Experts of a small language model: 64 experts in each of 10 layers, a softmax router.
Below are experts of layer 6 (counted from 0) of a mixture-of-experts language model. Rows are named router (the router's row for the expert), down (a neuron's output weights, with its number) and show model dimensions 0-127. Each number is 128 + 32 x the weight over its row's rms, rounded and kept within 0 to 255. Numbers have three digits each.
Before each expert's rows: a language model's description of what the expert responds to. This comes from a sample of Wikipedia text that the model never trained on.

# expert 48
Year endings, numbers. Last two digits of years after 19, as in 1903, 1990, full recent years like 2018, and numbers in table cells.
router:105149066138115093123188145172204138125118067127115103090198152180139125106123135094106109159151098142138167148125142038113110093093133165157135089104124135148141178129121154164057110196119137114183127168134153152067138115114104072136070178200143133141138154108086108103145154158133120139087145136129148179142127138128127158091075045176130131148162107134151143101139101168077107136105
down0:133077165128100132144104163047092145115126120146093129117130139140155124115139118161175091123137140150106115145118124232120166108120126118174131166115124136154152108084110123150039134219143106154109145134183168166206067137125157182150124116101090177150120116175102154147114111094161124142154081126134121159131166104114067129063105097124074109043116160084114149111084127110138126112167
down1:120129148086180125094093079093102171124153178113105201072129176133185158178143134160122128103141147086056091110116082158077126125173121138071099122091140090173158165135130117156123142132107067211111169178111131135195144169134133147130168079083163142128128135143122118113151130107103128184154083111129113141137185108106088098133084107046159150154133070130107143161130158117121103155112

# expert 30
Table pipes, ar/il. Leading pipe opening a table row before a number, as in results tables, plus pieces ar, il, Mar, like impartially, Tydfil.
router:153194134098146113088132151156065110113097160171087109133111117113153151150166133142075164149119098171173156164078045149135113144042150101095169134154123152121093139105092143127134145144100111121151121130118152130129144154133172113166113123138111113133102082158134113138087122049092134128131122160098128108140133132108107096153080188119238218088152136132189107122113079081187130152093
down0:148155187142116144155114163130105083174144136092113130150111125132150140082142177130181156094154159129091119151075180127093123125091113114205130086164137139098141111158054112229115103080108147165128204068171161216099088114136131105123109126146139134124128122098132095130099147145147123132130149133133083161138116140147113162105083091166084148163057076153129098097161075150098110076135
down1:130176109133130170148112146148115128144156103112115150124161138088130167094190115152118098123078161118130144136168193141078143101104119076160153129136092097132050075137103118107071167163162081126095136115117177109109106119059120219113140094132168160125130144124184116127122066151024173179153106155126131136126116183087078116103115109136161088174127162137155078177133172136148148121109

# expert 22
Name-ending syllables. Middle and final syllables of proper names and places, such as -an, -er, -ton, -ford, -shire, -ley (McMillan, Berkeley, Henan).
router:113147138078135126163088123133168130133115116120090122085146219065136124144134157179130145103176119181129107121092173134097135117114141165100160152148058168182114080128095066118135158134110066090181108067138113134080157121180132120140142120088114117102128137100173076166101158097100164106133166123108136100081083071170171075153116139161140187140141150141153164166069122173143170148092
down0:084089139137085143136114145124122146134067084053162127187162106109138105110041124132118061128113145125166140162180115166172155165176112106104113116115122210149081145171137085123097158152152171134099125128131141187136131104108140151081164110087129146044175166149151106103089143104165109164147102137080166141115156148126142113144113114069121140161073186147103175163109075103155111109158
down1:185121141151069156185091093103122150176134127113138114090149168118102146112117143204177115127153098130095130145128097088111119153152104100109064112161122217086149170128196123122136073131125148131114112155062119194190121079182090046142155095141142134144139125158072137113159135120110145098107138119082202109131093115136107096144107178118179134145069107108090121163153139115167099121124

# expert 21
Consonant-letter word pieces. Single consonant pieces within words, often in foreign or Slavic names, such as indivi-d-ual, Kremenchu-k, Salva-d-or, depo-t.
router:162095163139114179095103120171119210117137143113138129108140138139183103137141130136167157091131160083112202131112146123064092095153155128103150139108156067134057151074114116183098171150156131154133086058098103166118105133127133121117190110149134134160141120190063142123173092102130076130176099135147127158084101173111074120161151141131119156174096128081132067095151084159082095084126
down0:132149064074109144094162141135089120115084118128147168132152128159082160111078155118162117071098185134103193101137090111144085164139172070137138148069090128166157102202144120172130120134073197169112084145210099148157097157117147119161146199088123156120128101137087128117140112144105153141078097154101093145129106117102142145138097120146171172133182142129137034120119123099121145153164
down1:167086129082081129117100137107119056156175051144106107101139161104138159126098113165139180080053076120179124131133180124149078128109107177125119140161094081059127094144132129138170171078123091154141132130103107147143157117034105094151132180156153126138089143141160118141183148168136108148133145107114136097126130122185152083188155119145182099108178114119147089123106141109185145105178

# expert 15
Medial s and syllables. Middle word pieces, mostly s inside words and plural or possessive endings, such as abu-s-es, Seba-s-tián, single-s, Bundesli-ga.
router:193092117160154101096141123102126090131095150126109073133147087147152141169172143111094143151069139079168148123088079135095151160127141070113125125056165130114100117080155157126099188150150172140094172135052180104113134091125200105159119161185135089178111132116153147173120120121136109073118159086108144108117114190172142095129103113164195117119135149102127174177131179132188168119147
down0:114083145160126122140147135149098072134086170107111093099141127067129130137103136163065162117162059125160156089098119165102131133120149152159144169100165134139182121122146115150148146119124139111134125122116035075162077138086093132150070077155112123104107122084128119146143192151120131100123142121157132086126181115127089104217156233109140093090111132167147055141165155168175107105108
down1:081120141123125068135101145143107146110156117149179154149165085176132118135119138129156076165088119077118085058111149133145155094092121146158099153129078129195163128138140183126116146159136092182156132145132129160143162106089103121139072113142111094158125155114131107150143141092143123129064071059115157119166127121080076164098126091123146161131175164224105162140130179064065165163179

# expert 11
Word-initial capitals. Word-starting capital letters or first pieces after a space, quote or parenthesis, especially G, F, Q, R, as in Queenie, Quetiapine, Guillaume, Sweden.
router:146170106169086115176142116105097113144159117159153173094118124088110145097120109162122112150168116123121147172108173047115140160081095110110147153153151091146133137140080123046156126089156181079122081123123128194190171074112074118142164117151118177114139159166102132135165073128088054193133129115149107134124079110189118098084095186137122112135138122083139176096123132056139144140136
down0:126125151133131157127137156144209154156086099150138103161196070102113115065078144110037175157114130124106117149119142154094114118092159141170121117121075075113104121129124138115140155118186150125167091141136080163133156115145065073140183167083123142085103151140069061096173153158161099126154101072176120140149163170119101133194109126161136098092139113121175075131102167146110124163145
down1:124150124135131147154174085148156160175157127145172115100179128102114149178146176085095112113085172108122087100100122139132158152178155153155098101145105094148132079047122077153135168173150084093111107140108109148157138085042118156160139128136098131125054115129042159096078134132115119134110137094098138066120129122178166136095131122097093142128205224152166145136142100115152151139111

# expert 33
Numerals and scores. Number tokens in tables, scores, years and statistics, especially the second number of a score, such as 77–85, 6–0, 2013.
router:080154118084142063128206132154116093099147173078133119170181145164128134120117149106120125124117102162148141115133141055114143135117098201149090129092150107119118140143081092116064158125124133125159136156138211069080164108134047113117096141161143068097140107062092161118141187147143128121148218146120105166131127103138141137071098080170145106155158116111115134113116118186096137098099
down0:117178032138163130110117091119179144133145146163123099140118097219101105142099132137201108167126138114127128156122121126074112147133166099160163102117139143150194156124124170124121168139147115108134113039139133112107116104109149130112063086161170129141183108146148137152096112047118105130112152145160152183074065069130158125097093142176100150078086164123165134096153094125102133072096
down1:184071155138124143091100136145200127110157123106136167126110190137139107141175102143147097154122070128181115153161166123124143063140134108184130129153082145066132114108068140154137069093159108156104095127042137138161141120128146129091124152115193139146097173109157097188101148162096123162107154095061136178127067163107100098126135161162116109160118117148161048145153099070096134132105

# expert 62
Infobox list markup. Layout markup in infoboxes and lists: the dash starting a list line, pipes, heading equals signs, bullets, and field words like See, Personal, Career.
router:141181092103139154113133106128062129107144131131132158122082090141148179145073113129113183128173111128070161103089118153113172183060138163174135144079130136062111096129113150107169097142128126157172106137145125163097160081118155143071131121164176108160077145079084105136138139151122166086100097094085133195122141120141121172180160143140150135126087082170154211113090182116192136150153
down0:096130085133160127140120098133156164166086159120164107143136121077103104141109176114159112114164086132163118076132093056122094109137113144074117103163128113198134154106119099145125163108084124083083134177127053167148115147129131203170152116171087161145150148123141063121184172104158137197116111137107166078141135096196156115106156146183102140097119154082140087181153110146149068166096
down1:073128052175145083113093096083114168139132146204071128145132143127117134087157142175130126131135140078173106172111123176091146152127036181122073128119112141094148173154135118129124077143156141129114134147168151154086082124117109094164129129107135146121076089168106136123215113159133130179202118210131102066115143139131175114140103127103103131102142082095152100121149159148154095124168

# expert 4
Capital letters in codes. Single capital letters and digit chunks inside abbreviations, codes and coordinates, such as RNA, Pan-STARRS, GUA, 000, ″, E.
router:124132135091119078078116129135134121157189150173144134116134135183182097172142138077184105129101102123120158116091076138156122103109117152144118144106119083117153164106069148158145123120144151186189116146149123121088115094092092173166134175157084153084090081096130111183109141122200128212120167129170143149126113066131085088102106132170097112095141113119109107063084103071124178155070
down0:075134080136136141179128118119139131082115149104143136161135096192085128161147109181149172156134103137117109169098132155156100122098174050104139118191106135141139102098098122154066160158140169181151111148116138115067117159128127126145094185148157101145137119103160148151067173170087184155173125140105111100097145112132181137089146088039107045127115096170182133114130132075076121108102
down1:060159153156106107137155167127135126106101102083123191114111095176070114102140065134200112101145113162147110131099129185113158184156146100129159107103159194173104124134116170160072128157097139170139177094080200144112159075159099140141127158145113118166088157128134203147098133112140144087063098092116081111173157089111112152073154107110127155103077090118135134171110156118140088146136

# expert 47
Word endings and suffixes. Final suffixes ending nouns, such as -s, -ation, -ations, -ities, -es, plus line breaks after sentences, as in installation, concentration, Programs.
router:146140175124121143068178115150144076117133091083161121071173165134100149132124144141158148157177094142127128079113121159151121068152205114138071060122149152131129187127172059149130096109153156143148106154107099115144158129079129124141125120072125093151053088136142096149173158182155089113106143142162137090125182112126176148127107179125098175141111194096120129200138121130201103136147
down0:080100181211117068141045177153075106120104118063134080099136140217131118103110127094153162123182095088116130155148120093126140123096092115161136171178100178111107159121138142127131147117114151168198151121130149019093107062118138166140148155159149109169143094146141120127142138121154142173128110095117139097094108124109089133117173097126146128163115126122102174119163192122114151140096
down1:146123037148060116122113192099091142149198127140128073154159106181146120177129112125141091156137105138125193124118135130129144048128157158132132162162177132106093164094160164125082122143162105158059104128122132130101181145114085071120111123112113145124125128141144098237159105092133133133183145140144081111132158137052165171141098088094134080126110106073142129127127149175115121097128

# expert 25
Articles, commas, months. Commas, the, of, in, and month names inside dates, such as 3 August 1998 or from April 2011 to November.
router:114083157191097078099112165145069172151161105185110035178091159158086135116166138106087098109124135128154071114094157134076119120050094129079170094164121172161120124091109111096097162109112115149124090188132151051105120086114141077060136141137135156149180150153119132111143124083133140086140120165110132131161115154158129122159106143137144105154184142109134089093106126072124146179147
down0:110161165129149120098127135101127152147114162111110124117173109170151108157094155160075138165120114118139204204127101115126134151151109129055072161040177128155136121146106106101116103090122097053167108192090152112079147157103078182166092144101099088120099103105196143111112175178154118124129144083117099164107121156135186116063156117165134165118173155139093100099147133152158160100107
down1:157138165094132172114158156152070125159102130130189096205096089106152100158148107088132158109110139119130088134164110093117130118083157183121163115140103185151194118105128080096103195071147099189142116168108133130117094068153135144124131072201158148088085144163111169043137125157155161127166138151130102127126132142154106146141092176156133089111102045081108112100086110120142123124107

# expert 60
Nouns, 19, suffix pieces. Century piece 19 before year digits, the word in before dates or fields, and suffixes like tion, ition, de, as in Coalition, Grade.
router:168116082225154093125168129178141123094104081097104159132089118134057087120117088135164167114082181131122123188167132104114148079106141164136130142161137167116156135162133095146180069136080123097139076144072179161140137158152124143136080125138101147152099111183154092102149094150184143094122105099101107115136168076083164118121152080099081152120127080142105124121173137163191093173128
down8:119148105133141143158093160117117144121143179142120121115140171118084133146132082167076161140111133170086112130103123122052119184129120157118115190097147140149111070064113162142091188156160170121103152159069135149120159103108098098119182113126192207077112179096153094135148108163102087132112099154131120158199124162131174105108118168048121124086064127131127102128090153153124125069185
down9:125209146181090129125120091132154154059109141155078157154088160145165161201104137106062096157086127066140136211129144153176170121112089131124142125098153087107121145131161165124134124160090094154118112134127098177127132194129140105157123175095141103062117085094082114131172097117144144168087130102152092109090099159179098139184115117086186131101085120123111134104103176137143156135080

# expert 19
Word-initial letters. First letter or letters of a word split into pieces, often after a space or hyphen, such as f, p, S, C, w, sp.
router:146123087125069079151149083131120085117085106091086137127114082112138170096131176151113132130108111093071108153161192147190116088148138186107097143106151119137125159131172178144131175118165140126141118120157131156170118103101128081155045174112124173092073118131127086142121156143154137148106111172185134166090082208108070079160142101105148064136119162133156081098123097160166121182144
down8:146085126135148084153082172177128150096108137147172126066141141177137089143108170110111092170140120108129090119102085095128175139167165060166141157158084140134215180173083159064125138080114156126126126170137130116086166116177148149076167100096153129165103101067085150097216115139108094076103158145129148101095140135200134080129129096123158108126105095115168145132128110128098150134114
down9:097076124146136053160171134087198085164108173148139093165155161111089163131116125133137143126102162084102146191165127136140130155130167156129147168134164175105111110094138103112126121063140147123175178131133088146129076134095061115095133071122127134121141110128170127137104111133066141138105033137137156114116117126120058117109119135143106101073162074110078116140193135164150217169112

# expert 17
Content word stems. Common verb and noun stems after "the", "was" or "a", often followed by a suffix, such as found(ing), record(ed), first, design, served, form.
router:059093101122123147092157100163153144136135115117129097153134133110181115115126128183185188150118075129139156152104145115139172117083177146102123122091057104095148174149103075149131160146148187111099140156108110092143063115190054182148071119118168138142157171114137157138124137128109133132150175097163145181096128134063136161106106105131090121147109133122102158105098045187084059115119
down0:120123146136096140138144114150131114149138191087136111141174189182116102135123160147150148120108133157095123157115156167104098130136089063152137141135174132088144219139141079053104078185172142101137181098135151101124098111121070110197151085184145107151131166097155116158072058115146123071127065077113138083131091163120184147113115125160128135149131136127158132106134107169111052113162
down1:124097173117081158150099199086157153105118153170100089105175132097171134163115073187178170173141178179193152138130168145142162150083134074142153153108119094125082111123094128101111143110085188054124140095093151112085102192175123155149094148105089179120104101122154149090122092113056126125119170133084145163117111084076161089139133181121118126136150142116109099151119094129143106163127

# expert 7
Mid-word syllable pieces. Interior syllable fragments inside longer words, often Greek/Latin stems, such as rop in Arthropoda, tra in Amtrak, act, mo.
router:149086139138164140113144065083144116143099167123088141121129113103128126119114061121161140112102135195100132104125061214105143174184165106108080113100148109182129076056175167098068114150149093177113098155181146149151092176117088106096143132125170045117129113107110071069088116151121148139138091102133157114103108105111153119121103165173130120116169115097103144110120130212103123132121
down0:147169111153135100129133155113137115134102136150127187151135136133096146123065134120062122159138112151131101158140142073080130119094039122178127158096073112165091173164128093130136108137075143137097135135082146125164141152173083116129125121147136118109127135110125205144146084138205106091101149102056150067166086138123120086164125080163113122205111109134107125136114126140215168123219
down1:117175157082168135137137167130062143128155045128162132122145116110148097118064087063156089089107120085146137129137182110080126096168147152141106135172144141120147141104091091138160161144151191129159097163114115116114179135146104154132060077141171178138139110111154059180177161119148117150081097072139124114104135115114075122187149169132117159119211129165085142091138090126139149085099

# expert 12
Mid-word consonants. Single consonant pieces inside a word before a suffix, such as sprinkled, adrenal, unknown, drugs, plus verbs show, run, appear.
router:140127108110087152204155081116153141144116155108092183090151167179163117109152100164165106179142116166107102171129183121113126158127148165107143144063138103113116191159129170125166168200146135109124147064108134124131044092155112101117133151168118149107161099121105135155149068073168106146124157116084104096064137147093159139098144076136113085107088145167137059144170075100123090134164
down0:094108119124109088109120132126165089142104123104135162124124053134067156127125136172106223040119140107129155162150134152109181131102161126136166152132069149112128141128118153088127151134085157114108137149088134116091179132059101147108075091143104184135127121107114159131103092193130160123140120160186139213168164039128105119115147150194135116112110109143111157153173140166081087089134
down1:133128094174187113142105145164082126122142165111110178170126097132140201137158143118193117161146099134088112191150102196094083138113169115120088093098059199156135105110131115130160099138194098078134096120105107110099134158086128055146085144087120169151168138132073154109159137111142174089129135162147129098112083109179165182121072191151093109124114109147122140089123143085103098150139

# expert 44
Taxonomic family endings. Pieces inside biological family names in species articles (Poac-ea-e, Ochyrocerati-da-e, Alphe-id-ae), plus the word species and non-Latin bytes.
router:150166163143135148097085093112103079097129123091110132145143094164176111101154140129104113129135087101129152133105091135145172077188123039082103113163139090131136176097138190150128150090133119144144100076145136117165171082188163074121169150132182163109058142120181085127117096140170129073086108126160128137143168144150171142104078105134103118080139110126155118082182203123078146178149
down0:116107165126178145104123138144132105112165129119108073062119140114143150145114115115137080139147126101120075139079099182153160119170151225147125111139143128091118181080040161162173139084138136144082170177127114139155134093140103202120096161118108114165138156183137068072106125162178119129127084132065164102084129186092120124118099120153158054078117136114164110147122124140144134079155
down1:175200155153140170126083129139101129136125136106104178135141159113154127041133145079121104183141050177165089063114114135099167100119073144242135143151063120145079109185104147122134155152162110153150134125112150084112098131088082172156109130132095148093139127169093076083079116140158084123114065098142133164163125120144155124129095122178122124150103094175122125145115156129133149150112

# expert 58
Pronouns and articles. Subject pronouns and determiners in biographical prose, such as he, He, it, the, his, who, which, usually before a verb.
router:108113150136114103134067152113061119165138121136125134122158160094153199131166162097131101082096195107148133150128067199101152101114147135100140139177114146139142135104122101124102113162138110167097114170100106117147077119175141128091063134110110140156094161114120135109145155151153085188128140132072144117106128072134190188115189091072128096164166200097168205131109076104133083157148
down0:115151102101112162137151114093137127114113167125116100143083111184113133165044165133080104070156142149112095101134140105093140150110130126135150135085105157149160109058131122098181112072119116066133142149128164143168173141192113099125136146093152112157093090063119198212145175170150155120152145078157139149093165129129140149129085072105133110157195095106132192187123147098126180128099
down1:068157100093122108112125174121195164150105100139130149086077111076113134145100166103121129121096154126153094111085113135113093120167152089155111159176117060120152123118153145120182097161127072125148152136200139121130141095157122159131149072130135102110080116147146088095090129104227189208119159101133145159143134109099161118106155191166107100079141176143080211112102107150127103153126

# expert 28
Table rows and line breaks. Line breaks, pipes and ---|--- separators in tables and infobox lists, plus the piece en after G (Gening, Genie).
router:159174110127135117142094137062154122133134176092134062102117139135193134150123088148183140149140105156090130107148103126114165141163123186100077162075103191129108099170099135119178138121073129139083134118166082103109083150128134072133157147154075089185124150087112119191120086138160105125169082140086142109179145095176089130196116144054128140078124096157135142154160067167149134145116
down0:128152190138056145161145101156127133098117092095095092179099179150094118125108120138101142061173129059142120159095200092159094109167099132118127149171123080158114110215176154130126145166184107093136083135147095084085153098167161111116124128158118118120129132174121140196093135112144160114141127150119155153100144105090166068162145130114118150125072108125076126103123106122134222079095
down1:113184078117080136140113140129062128148152179117107181122122107155115110041156125126152175153175148113143123123125098174113114102140160116149167167073183091148130115175145152194098163105096104130156099112124108138111138126138076117157129080083115125151088166120121175148115094087141153084133090053160124145149181154126115165107117059121193111047093081162138104114141164164121130188141

# expert 45
Word-start after space. First piece of a word right after a space, often a lowercase consonant start, plus bare spaces and newlines, such as glaciation, galleries, Globe.
router:125167126119157128123121081075128083119129092101167131134167047149166157127080187154161118114094163101109138138111162087173145087120160134112134142120103095155158157159116106126162138074128070126113108111137143117166121173081138133144080058127160192111080153137125132113163098083102124167154147150179155138158128158165107127167131195084102091130161164121211079064175119084103083165159
down4:127171077098133146133155125155127142071160094113144129108148135118212155117121113142187110081190145083169174158125115085127131158082115132108135135080140111141205156087066141143148119111185104168132141173098068086122144075149138118138187125164123118161132113176122085116060149172114127091181110128113107114131154140173123084094177108187096103147121096152065099067123092105179123127124
down5:132112088100144161124078123112169153118170153134090075109164062138151060106131155171135106176126115122141116115181165105087151167113101114174133185106135077146152075138105129124132135145138191120117108145133124216074084172114109168101119179095167158145157168120128134145135081117072137164113123101107150075072096182160122144178145171147139060074095070157099156138107133146146117162097

# expert 24
Line breaks and headings. Line breaks after section headings and table rows, heading markers ==, and commas, periods, was, is in plain prose.
router:168146180169111124129111087101094145135112110056142124163164076173041111164160151109118105161121109154081090132087122093106158089118172072140121097131104105173148115136124141153085110128105106094127106195151127130106146120154148135169114107185147189079129164149147124103208105076115127138126156127063074151140157105152105123197087186165132160130120137138168076146136184168134115134184
down0:110102164132127103099152136137108097092119140180193129151090164114095152112128108144128169162162136189148121115148116185148127163125122201160085048137122156155157084173176135069165123159089137162062120125098195093096112109125093100114098131129151149083102110080106115116143205118092124164141094130164205176133149152115109115177113141099049112134139154084091162140106092092100140154119
down1:103148105146155146119099094113149141114133119137149108121105175099110092111153110162161152107150143098145116146089139116170144124110112141148133052075155161149189119076172102086129154103139114114141110232140115118176169151118176106109130167061130106140079151132119155112157089130089118026066121111140107169152129124134178130127155168109203195155073156120201072102113118127083132143119

# expert 43
Sports and competition nouns. Nouns in sports and awards contexts and their plural s, such as team, season, game, League, Award, Poles.
router:088116078135106130205114108179118137119151134079176120086151145111058144136112109151153150103161125141127129114138129102137116105100123148101158114128142184128100083170199121094187170103205148130086186138129137120176131102148124168166085151087108106143161160079106161106190115132133102124137155156124069137078156095116108095141163086186119133068118070132135176167173100145043110105137
down0:096131110137123109146096103093079149111167084121091163109137092104052171106121143112150121100150094137101104194157103151140130220143141169120129175081101130100089191144130103135122187111160056105136138125157069086109181178125097137130073187155107145153180065110086141113130111095105122126161130115124118157141128130139179178091135184092094131186132169141099130155070168158144123099148
down1:111075155139153101113123134168116164143040143130118127153120079163126117131114123109123210071098122141073083119126119120151141092093164173090073142126101132100086144157112159115099164091111207120135096198089145123097101083103139096143152143134069140163135196172106153101073074146166123116207136101156165156142121128076134109101155149144095092166187143127136139138165148156146185124150

# expert 34
Capitalized word openings. First piece of a capitalized name or word after the, of, a comma or pipe, such as Ma, Ro, Le, Bar(racks), Win(e).
router:150174129129160071140098092110109118133147069143113169121145121075145138102104146154131147117130141055139101153165147066164114120072138185118128084145126126075128145145128158079189166105116121106109151135139125159155110155096135105128051135103168169124099109161096169161165098133119123151117168149187177156106145159212130086071160124055148079090151087101147142093185102140142093187167
down5:147083113099090097074119096133147107115132142082148159152182084143153124131179147102098122112106140150130136083155143123155149141179124161152109074172057070159172085174189180074162138169150160130111113095135125125117059160140114150077152106189168148067158141098195131122104123110096136188080159120135103107159093103134066135126086112145107171139197118130132145106124133163082137173105
down6:122152167162087114178132170096160161128122145139138102143118070095125119148154098122121133082113097082091181148137095092153120138124102153142152098163120206078168040106110090095113109120105109188176146124125169161111138130140115096123120099177094123160128085124097144151134098169144168107151042203062090140136175172101154145082130144131155145183137114113167083147133119200160135092091

# expert 63
Latinate inner syllables. Inner pieces of Latin-derived words, such as s-im-ilar, max-im-um, cens-us, al-ip-hatic, trans-port-ing.
router:131123153159106179128185142161161132175136132104108142079157104101136061142131056152066170162167135094171076103179082168162142143131141178209203088134104120121121095118116099175077141094178141157147127116126110178109133139163118093121069178112089156120140127148174107140128155093128052110125134158149079100121191178133119132103107111141108129145106096127107143162061155162154130126123
down0:086066171107142090104067158152156160112166083105104069129111158122146159127169221107162163106092100157094174114166131127128147108111087127106099113139128114170118128157127116133109200082094132122134097111142080102138108137084136139113175106113135134128096197136120151164133058129149138130111118194120163166196112088130122112150113111103158146119142127187062141072168043156119174165140
down1:133147097118134108108127145170086120110147118126083141115139156171161113139156191128120150199161143106144145063147133120174118164152075088081073146142083179111123144169127175113069125130128118100121101157150189158102205157135105175107086048107152091116186116162115060134097130112165131100078157115110045121158094148106142107141106136119118083107111141166140142151198163108148097130071

# expert 40
Short lowercase word starts. Opening syllables of lowercase words (pa-inted, la-cking, pro, ca) and mid-name pieces (Em-ma, Muham-ma-d), plus commas and periods.
router:135147119162183141108122088143107099089113117090125091215140092069073104097119146069120148138089101100174050097158141092159146126130104138117171115094101110138136140096109160108130126095144153127151183125135118154183091132153163127164068104157163095100109104161145204123100132119155175106074112101147127143133146203127103135208156128168099104125174062165127124143116161141109083193104
down0:173089105118160112118155105139165096111139138084129108094171110096192147149189124146079146136172189092103181129168102145111159156128151125133116063110088134102071132140152101127102105141105097113159143132154140057166119104105156131111128134092101141139193140157134105117117125147142159223130106140056106094109153122204210056095069122119093144109115165127127132179171137143119161081116
down1:160091141162107156105112097112120175150165091170109121100165105138144092139139169117126145127148108103136158076120100142196120097155138143104074177080154139115149135160225141177167119127129128138199162131103095149109172137071107186080107090134130094148132086139109136124109101143087079144129146106107070108129133152150031176084139119061160131094146172082088172083095160154109143128159

# expert 55
Place and direction words. Place-name starts and compass words after of/in/the, such as New York, United States, northern, South America, southeast.
router:117144151126087061140105114098099171137102078202120156079098159136221175146126117097103145110110125103115167197139160080129149150046069107139123132162079108143154153171150104150137180115116156100094123167125104139097160156128181120092096157063155169186160103090115117127153139117109112120152109142125144164102095153156136106090149088059162095098157124097122162057130124147128153134172
down0:119134152155109104133164189124085093091185120070147128055146161141094127164133167134151138101137089176125167061130130109109094158128165149099104103117173147203128104099113132148095124132094174157122098091165140104144107088125148200166166143102104139100108131108176155115064133114138177124098096127185098116153190112100199157085155166127124123140108089170058113151124128079088067142106
down1:104096134118099135140090112097117121142094115163112125104168158109088185105126115197174103063077154155116126087157145115198157156107134132103077153109123144134049125120169152150118157138158043144179093094106103132137133080213132081118148166132103166129133111102095119140186152184108101083197103098120145137173105135115172162159122140094124123194133192108132136107123155146097113163083

# expert 16
Tokens after table pipes. Tokens at the start of table cells or list fields: pipes, spaces, goal minutes like 57', and name starts (Gu, Ch, I).
router:162205137141169099136128045144162123119138114136158206163173093111141137143097168132065138115118169114131166097149113112119156093122122195146127178127098175088166160134080151124145113127138131078081127163123148141091159078070101116122167081035160134148109074100115147170166117117104145146097115164126156156145114156151116128090116179097140087130143059165177121118184117087110098132093
down4:204148113115173114114076138204166080131135120151146078147136074174108147102110144146192154153091132137060110171103178089156126139109127175137124072088130155079044096132160093144150154091114151079122157130152141141125135136076105092087145159078177110098113163160125097101168118112120109111130158118149096113123136066171144164167142056139145091156156071127117171107130097132168141107154
down5:136105158065164180130193129098116145111178079110059092134112073165115148218108117135148116161131103105092183142125129118156112157103120145192140085193119097199109105118098151128169131182120146081099093119192146136159133137132090075141115177130086131087113081122126028109114148149139150085134138084139129132151135140155138164143082154147058125119104131115098116148119147174147142147101

# expert 56
Country and event names. Starts of proper names and capitals like O in Summer Olympics, I, II, U, States, England, York, plus pipes in tables.
router:093105208101171145182145144147170087144171120155176180163143117173150121141119110178153097104097121116116123158108130100171098119106130154105150102101147149168134095151169086167101118088141160170119135108111112127107189175106123164193156123133065113101052120165064093204120027105106140112092083107096147126139119092109175084098144155108130121126155154170130107099171141103114100111134
down0:114120126172146115137118122141140114154145190118149147115113140096178078156117088158155106113215117168113087158113125130088149105107166162146104161144118112121157168160102134069129102147151143099144131065144081076079081114073166117145146104167111096115142112112180193166115111150127121133119190074155091065115161087168105155120086124085149135139143109160109145134162163136025174170062
down1:149111104100118105162117170186121112124181108121145110130062115107142147151121159180136078087133141088128180113162105129123115130133150132156137159198121120149147142101154133077192178200087169144078089120124102194116157093082128056148115183076115172114126070111100114119143193130095135160092147116153147136091130097160117097090096120122096104201091116176126056143096144114116180145141

# expert 35
Numbers and dates. Day numbers, counts, years and year pieces in dates, stats and tables, such as "on 12 October", "in 20 appearances", "1926", "two".
router:086169114134122099128189146185168088110125139132099127106183149175127161112093154144166078121087181152104135109146090069153110112044079181166123131165164137151122146132118109118097112175130116088134097180114186095079157116114083069093130127134127103102115153113084088180136156117130099110106156092136127192157103147171093164129107071123103122185192098096130114155132098149057142158161
down0:113139128131167157112098147117031134196182097164139117129185085148086150108083073114150103119182142124132176154088126156068163162175176087118089103107174154138128096162101150145145135046129135095177113103111093137145130124138179150136149113109172174116117162175126113142112139060118077076142120121126146121161116113163157160097151161093153085096122159098082082128065149098179137140137
down1:150080074184160133095110152078155130155106127148122121112167113094173106065063128138128170150129128128106113133119096074144144204164064082166091090157089156135095110084081114147102136175157135142150104149171209098130092145115122090096133152169100151215147145119129145108119124136121127118171197175152167101115083078166150092181151144139124107129143067134095123114088100130148119088114

# expert 32
Second pieces of names. Second pieces of proper names after a capital start (Ca-st-leford, A-ud-rey, U-gan-da), plus participles like found, known, established and nationality adjectives.
router:186129073120160084095172108133132141126166136124203102131095118122189079173109147113131109125106085131120095088110135108103121168162140167122116083187135139128097093126128147114052202161095105112099095141068072136080081171157163199135116140135220139132156189146151121132140169120106156137137101127100109138153125158091135138143155130092117181150090176091128154133089093079143166079122
down0:110148063137154210126079077122137097117143155108130078156165099157132119097146140178128126103172189166101156129109143112192106126097175152149124145095134157103156176091113095128172066100099119072154153131088113161153070107050120137109143148095108143096118097059171127070153134179146164148171126088124085095140121120129097139073177092118170135164119157127145120172139170113148075161112
down1:067162100083114112181150121126131123123102111142157074155119097060101127098159137144138117113127190107132108141174113078149159110108092157159155106193151141099120038118104174123143081119152078077097106123188109159103128156145180145092167186151132087111085106110038125128144163169111094111127118149112090073128147144189153139125145141143162163121145118130176200081122163098115173125106

# expert 5
Mid-word syllable fragments. Short consonant-vowel pieces inside words after an opening capital or letter, such as Wed-ne-sday, pup-pe-teer, S-pe-ciality, Sneakers, Utah.
router:134122099132120132154132107114084146156159105157164074130114086081061173082158098125107133109113145179122139113118094172046174105164130130142088119182108124136106099155151107097119128156192155124148114086167078124131145192127061140126108149187173123166090094156090164166064183173143112128114077075104123097100107150116124103101106120099119104132158159118103177153169179168068111068124
down0:151119096147132119143065119165173095096082103156091166113136150103086119116081075126120090085118094127075091180163125139152107149127152138100124093086138165096168163126179143160151091157116102132122181194168135172137145062109141091084147113170134123118132093116062140143143178150140070093135139088098161154107184173091166123095158180136171155040131158136108092127086105170173146122122
down1:095089175080113190153104094155193148155134148083135143128136150167174139134131065128107063178107101089139140132161110105065132163132153141095124070122088165142106125140131140150089115142110119149130095133146128126195120119132119173126136142144093149101149181073136116115106127128134121198129112158131103153029089102146187183094149129154062147115153138052132114132179106187088083163160

# expert 6
Plural and s-pieces. Plural endings and s pieces after a word stem, plus plural nouns people, children, women, as in Arkansas, Arians, communities.
router:116104161096078147097167117157109119178081142103128117123108096150105089159120122093106129069197141159111098138142155111159119188120190097126132176109120174109110064054184137121140139116100093107118125079066159139132145135110102122143106170140134136104150135084171154131147127126116138126072190107193117124136128136196145166170084167151115153123240198168123131166097130103147138125093
down0:144048114112099128077133108138129128118106188124102094169174127138129035107100100165123092177153127112168138134120098091128175130189144164149184159106171163144140141166169127166096109134126215185078096135173129123126111095114179096125084086134121138114147108105159178096109065112146099089129125122192113114089085095120180168153123116123139140103140125119139088069201143088111123141125
down1:135097082111177102131188106153150093131141128127201097192116146086162157136104123110176145120142096120136144158094088140108144152123105048162112097078064158160118136090134180125137141108138144148132088137088124106167151158075090110171151153084082201128119073136142085170129163111109115137088176131096114134084115096091157121176159157145186179102131104198099113101144133101144055096139